config = dict(
    n_experts=32,
    d_shared_expert=0,
    moe_layers=[1, 2, 3, 4, 5, 6, 7, 8, 9, 10, 11, 12, 13, 14, 15, 16, 17, 18],
    normalize_top_k=True,
    routed_scale=2.0,
    router_cosine_scale=20.0,
    vocab_size=38925,
    tie_word_embeddings=False,
    max_grad_norm=1.0,
    batch_tokens=131072,
)
Below are experts of layer 13 (counted from 0) of a mixture-of-experts language model. Rows are named router (the router's row for the expert), down (a neuron's output weights, with its number) and show model dimensions 64-95. Each number is 500 + 40 x the weight over its row's rms, rounded and kept within 0 to 999. Numbers have three digits each.
After each expert's rows: "raises" lists some tokens whose logits its average output raises strongly, later layers aside. This comes from a sample of Wikipedia text that the model never trained on.

# expert 4
router:547533490547474493551500555610478458504515467516555437521424512519516465557454566500455477460557
down0:475480584434562556430488500513499485452541544531504562496535498477498513481532472486546502531465
down1:481525487483518501492568503476505530501510547472526514495498448509465457490461464467553470508486
down2:513541419510480437490492503512479465473539505463464422487463580494488422516447520536553544563434
down3:548435474532427504501481503499490514498529483374556516493548446503491561515546465514470457544463
down4:537429506544434515465449515537455453475523544517554412527591538488513576482485480496492499507518
down5:523449475515450484608476506529463501438475504446501506501547478519490599506576567431556528497486
down6:498525578471496589475496539506491466537521544558513460512500405466491503499494469502560517556521
down7:543492498508478460439521532410511537522531493503492519468540507556524487531416536507511468519458
down8:561549560553524491460479484423559550483502550490461476480512503501512523464489473552458504439501
down9:441510487552487471528487597544459567507480460484489479453527542500521380462488473489499519549449
down10:508440494540542413488504490404544499500514449507540533441481399444475494497611506523429540494493
down11:459471459486479560475471529508537505365510480478446500458493513511474472503480551436464497453473
down12:552471503462427498466546567501547485450501570501492442487455499531551470434463546526500419506521
down13:432432507540495581534495461524543561537469471468497522516496537539531489522566458502521416539492
down14:564466471474462463559542568512484457479473523566505464545508582511533504513454490597454490446563
raises: "9", "8", "st", "0", "2", "1"

# expert 30
router:459501479542384482523469500545495500502533446570452457571528434509512500506415523452572531541492
down0:502540555577562509435542465487515601499476490506477499481497511489536530572495509514489542490513
down1:476500511494497555544535480536517473473499410430464526475487518534511504426487511493489505553551
down2:533529495515485482551503501590491437483397485432498544469496448554453480526437501511598561508510
down3:504456552535491472469500517461423523475477493489535505488546442496503541522536451527499458502471
down4:519549413487572504545476551483496513492497504507526450477529431514460428496482505458526465522457
down5:513540517603470479499568545536555507561557539463460505476565454493509459431479481452483510485507
down6:493481559494530451594456405468445398486500509495539493521513473441486512504424503545485462485518
down7:499532493558522480533492521474484501506552471490529455524555451555503456569517533504461516450470
down8:423517455510565571456495526556443434550469505492578545478470506460547455496507504526464539512486
down9:505542511492547459462470532461467555433487548506450545539475497525509450524449524473523425489501
down10:530447447461472476512484486533499491501479487512495519440501543434509516488527549541460538530452
down11:416416468494483398572453471523457503510485517375504423504588498512532503395510508533541453493502
down12:468532488530488462445448492460523498507615446503463442483553496507531545496526540513451513515476
down13:430513482455471518439483499463449436503559483421470481506498531562519560542518489485482512534541
down14:590524445541502535481536468565484462583453501469488439504540464447577509443514396442518500472501
raises: "1", ":", "5", "4"

# expert 19
router:558495468521425525446462546511558467566479504459516495426499501443525419481458495529441517574529
down0:552501487517537520361498526463548501531521576497414550499526580540488545513476491498537519476490
down1:570483524493484536502516465412535512577505484448459498578429533448558499509397521504431494537496
down2:556525591549513497543562497409532491528494486438540448522507609539454560460449501461523491491546
down3:513491496529455517475372469493472506445540461476482507510528528492496548524462568518457437555489
down4:508511484540561549529544441507415583515544470512534447431504514464581450533497514538469496401579
down5:442427523465481520537515474479556493478505426507436563423522474502508498431494475531533489526456
down6:408438485538525602502440561541500464500503493540533502470456527471459516500517512536535528533559
down7:476515494572498540462509463501477553479549414523507532519524544576507490505465488513470506479529
down8:518533461516515518546486498479515500483500576567493490502524559540494533578528505467465487526436
down9:532544419493573524555534524459465574510469542509431470461493452501491442543503520493582537405491
down10:487525561483532534493454590527490582512557578505439520534533480491498490540488507495532577451495
down11:465454517439534480495506511458446535476504489533538501537580453509588554476520497526524557528558
down12:536497455519501512391503488549427404454494536488580488485485521506472460526468512420473494553435
down13:545593489412524480519500543413474484504435515517437539530422443502524562435521462549553514517394
down14:451531477519492504544519458490451480463499508439418557472523457514531487534552455496497546555533
raises: ",", " A", " and"

# expert 17
router:514565494565447482528437497505460468524478493584496403450519475570496550549496490519605561584436
down0:479491470557473479493518533469444533503570498477504493557454498534462544487484508542481523482475
down1:493439550500526541601455474523543469504553500541514534492520468471510465446543557468497516537545
down2:472509513493573499520574561501491542542494468452483490510500453556551505468481462443530463507519
down3:485400505412519484548493521527450546468524525518495544408544471429487477492520425516590520493509
down4:496550478630492516566446436561498450480464435555460451525500441496438524535532492502531459486418
down5:550526427562505515450531463468466459504490521492491496549462565489512443492559443520525495575524
down6:500535507470505461381443578488506461533514532509508501440516495567472488530523484478510470463491
down7:524527473490593515515516520582512516464611515535525449469475499506497436479486531507424500519507
down8:462588453451495510501516485455565502486569465470464488420480504543501463443520500523509496464538
down9:511463471520538548493484569487469470514493439501513497502460544492468503506401510510585531434529
down10:487465469477458521494515501510508529550491491479519561485489468439536436521443551503473485527524
down11:526429451444500495539499527557504446472463440517520528515509520397483503434386474466457530519548
down12:475467477528490488537547521452528511500479434493487509562499472485528498464569538560508506526462
down13:469512521530454488473492482517494442507543489492522530524454515511469466487454450467490513507516
down14:568546519496497484565456447512448513516506501455507500518521508467519472519492479455518510511506
raises: " (", ".", " ", ",", ".\n\n", ";"

# expert 5
router:537508457515499477505508491587535414490551482483541462424513447494548594586585537522499521454518
down0:504544539477440445457472510507491515465483514403499511500476590546510517543544477492537430511506
down1:491528476451487524485482484462406491438481492513506515444505425482531489475510508507481475504413
down2:528472453538492432505471497490508576466569419473440498496504509520522520524478474504467438504540
down3:503500483489551507495481427566552508479503516502539522552465501520543551526514502478563533557496
down4:513502518584497487475484491514504524513532513425519502608490424447528525523482539486455564529562
down5:460468511420525441495501431439500514520486538470414507491510451499489486436495511533498539534532
down6:539479520481439450494495535467415422566435504526505502536570562409533514489451467563482497463482
down7:564482406509491581460487522417484472507577502513432522488497517549529515563480440482450435542547
down8:534514440433471562470537491513400544428610511507449507500442455512514474509512476420582461488487
down9:418498522532569463517521540497480490497457512465481560520495558478568438558505433519490523535512
down10:528458536544479456454464525533497525462563499480486502458458536478526515496493521457462442496464
down11:541503543531458509551490518476527448561471496508496449520576530485516445484466538510501454470510
down12:493472448515408552492434503465531588497522528512476511497551458529511500481449510451526552527517
down13:450502516475527456412525421474497505446495528575493511456490508464513523513460483532569555455502
down14:502473511458525584440546506514533528479426572583546527500535486478491530479497463535497532488538
raises: "ute", "ume", "ison", "uss", "uch", "ime"

# expert 0
router:483472455587465504499539553531478471485565496483505423453449389533578528553462547565577556501464
down0:490521496497546488475543512430488543524446466454491576508505489494483510423518383544388472626484
down1:529583511477490539485498478511608527557494485475481503533531510513491561500518420559488501474470
down2:578522478517481429515487461469543569530483488478500560502443470502464478455502515451451505505549
down3:535507553502399501434518489525522516490503528564416531479440564515480615478522511513498427507495
down4:478514478480470526503533516478518497499573485465471500461513490504475610496463522484451471546496
down5:470501619568517479591413485536458483502504414531456445510534450492505459485502534500506475527500
down6:424495525522530509500506511551473366491461500525485522463505479475512451545580459505518482478409
down7:467463445556508480564493443440529505513483529545464534442524508503478469574538485441456548501465
down8:494511500537456524471553504464537537504553467495520520489497514493536492541489440517411459506470
down9:552442444484501490521493548465517473485529496464492517468513533525599493482449436616493603511483
down10:467466570563500477455530505469553528526438471490501499528503492575548536512526514557593464510514
down11:528492515535492466494507478499509474468486460445467587504445546437510473490557458556472451443461
down12:513467479522457545495472538543504544470599512449448557443429487398462465552499508517441452539537
down13:484521531524519483418497589436502488473522518520477461537495483433539525494450578477509496513532
down14:483541510473456547553533552481480597541537467496505455510483529504513464478492488459475504486471
raises: " ", "me", "v"

# expert 12
router:545534493547476505429456509524530502540620524558460488494462425428573438578519559592557541567488
down0:527471526411517479492472497446440480579522449493485453530502422493487512499501526545498506482521
down1:463541563521555434473521529480564413513497492469526547499517463508483515467554454466522488465457
down2:561489455471488534456516599538531519471489447445443489527500543491565485500529556511541482473500
down3:567494501503502528481497451514572499483553430531489515535428484555456490479542514508538472512518
down4:402479536481480538475487606476536480510492490490520503562508530531539507506459495543570571497428
down5:539477531552547493483515511487458463433524485453534497497515426508469588475599456518452515530468
down6:546471556508504523452524459465512487502429496451530482530434568481529486603521530527498484472549
down7:480481531485427528486523476402498554433532498555492447510513506502489509497501525491578482473511
down8:504523524496447521461473442522455457506522475579522525592545450508424467475517412429601550487464
down9:504483544513477537513512500510502477562505517441476517522500451491545474430481526438573486447452
down10:513507578558494506529508473547536518536391495556427534491536489500557427552494428519487468469507
down11:431471453504463457462525456478491460503540478528494487453551462484425505492488589463412470515506
down12:515536586531473534513479475518512546500474558491497492534526514496409559492385489504466381457532
down13:535524487470384481525491462526521556548469587493475529491499474476528513512522563511493466610493
down14:586513448480553401559538530467495462554497551492460429473516454556474535436466478469450492495438
raises: "6", "8", "7", "4", "9", "5"

# expert 13
router:526478463589480467472442472502523516476592533533558430512516432497488517589414492484532525531438
down0:460499524492507451448556431549546489480535500488498454549538541470481475544479419425488441467518
down1:456469494468498508511458523482516517569487512452466436432530447501511579525556537628498511521490
down2:543556558420490537450525535529520428538524518494459465472496531510440470481417506524479403557366
down3:559528513509522495541500455425471494545535575450525497497479544408526453506508534554501459460541
down4:508512528486509456534506499488546484610508593559517510507472530516445496619540504484476499519547
down5:444505556550470483550514504506585539420443515455473509469495501561511503375549544513535543529398
down6:428508507514524533506524460562506506449463501508509524542516529550568617526455473474518506512475
down7:461464519531497507474510487493417514445499521391461534515494497522485537442504505519513503493485
down8:534535538485488573481471491481514551532488484527519502469478420456498423495559444511523440525604
down9:477529449463541536489497486508473551545480549533489465518545536512567490522497506501572529497411
down10:458493521521459539464511510570456509511457571516383507469511477417508525492489518445483470602469
down11:529519486500418491534465524548516465502513485540459500565475436558546477442499512433466479510521
down12:525489495474526438513494527513465522528439458499503478516467490529501518431475503537506477520502
down13:466488525573427518393498546554525467601479524484494483437486434514506517500528541455516463497516
down14:460488489438511557502525566512506515547502523514473561517575528446413456514510497456533558489533
raises: "0", "nd", " ("

# expert 29
router:526540508519458433508517510539473430434513492571493405501458443487441508496506501480571538468521
down0:506537526600521516485487509539470488475450458573468454510520433484449357545529482494502499523469
down1:501454437504489548443526487436530430536557507537488469443612558501577476556449486515521611509398
down2:513502542449536458461497500559457505465473531508443491483500522493502433459546449486490516444501
down3:530508481484507469539455506458538509496441507487466543493443487489476458486490497537504418553529
down4:461492525486487490530499491467560497525419528537436505485504494475489493489482506512501534493515
down5:586504414494491565512493520581514445490481512507467449572478567511424523503456528530493498505443
down6:525477513498589494492566561524550437495492512569555484453507494465429494509431462498531493470475
down7:496454491505479439501473512478477481488534536463479451488439497483488506471472529526534490466531
down8:475419440441486553431487495530523475510492530559495471502475550548484515553454414487449500527546
down9:507498504460487517558525531534494475515501415497545454534519423460562440537598484484476595481502
down10:477509487521434529502562474541502474521561542482484526502473496454506474454470502539497500480481
down11:479502448571500495538491516422494511564416455513476459433529482523465518478474505584429414495509
down12:544494483481521432485574536438494478459489506501517538539512498491540554464549493536508561520523
down13:492491453561437513508520454492519520517468576492472515466515514414528503514434487487485498535492
down14:566509464465587518534527514534488514429504552516522530487518458489445495536449498509534459517518
raises: "2", "1", "3", "4", "5", "6"

# expert 26
router:544484459548492471457392502542545515501520508548461475503506525415520479498491531550552535519510
down0:547529476478463530541519484508504472564513563422496511483508507513550471512509418430522521523448
down1:515493506493506411470503541466526508511457535493521467512510498487479495543494527484598520523488
down2:413479522459467421553461498524423561485457542487474529511485487528519496492572510489475505526477
down3:522497481450502518515585497460503483499542446467531537568484520557510495491553473551498496581514
down4:503535539409492513440502469628508524561495481465508443479533508518458475522533467426531494525544
down5:561548420514462553564497496400471512533565401513533464471442531515438466467470476438550502497475
down6:512555478462495460499535435566522504425528422595482578550448482525508463468508487522546551482474
down7:487536520528516477482464475497437494473502477459503534480440520474588564548537473434535456488582
down8:500537447544537560554520448452519465520481460366530553499497481479531534464483428522442509519429
down9:557465434480502503600534464442521455497520485494487503544501533613544466467531466494491441525511
down10:467496481475522571565414567561500482501441530432512543511507484426481529515515468514453477466554
down11:577526529544512570529491523585471446554506492524486484501486439526435507496386439457456504501543
down12:532501469462519550543523490512561509540485455489492535516479477554520463573504453513470587452509
down13:537574504534487431531472552494458545429589433558515492516416462488458494462547526500453509453444
down14:494509543532483487466480444379584486549518488481537539536489495511590436447588428505527523448508
raises: " ", " the", " two"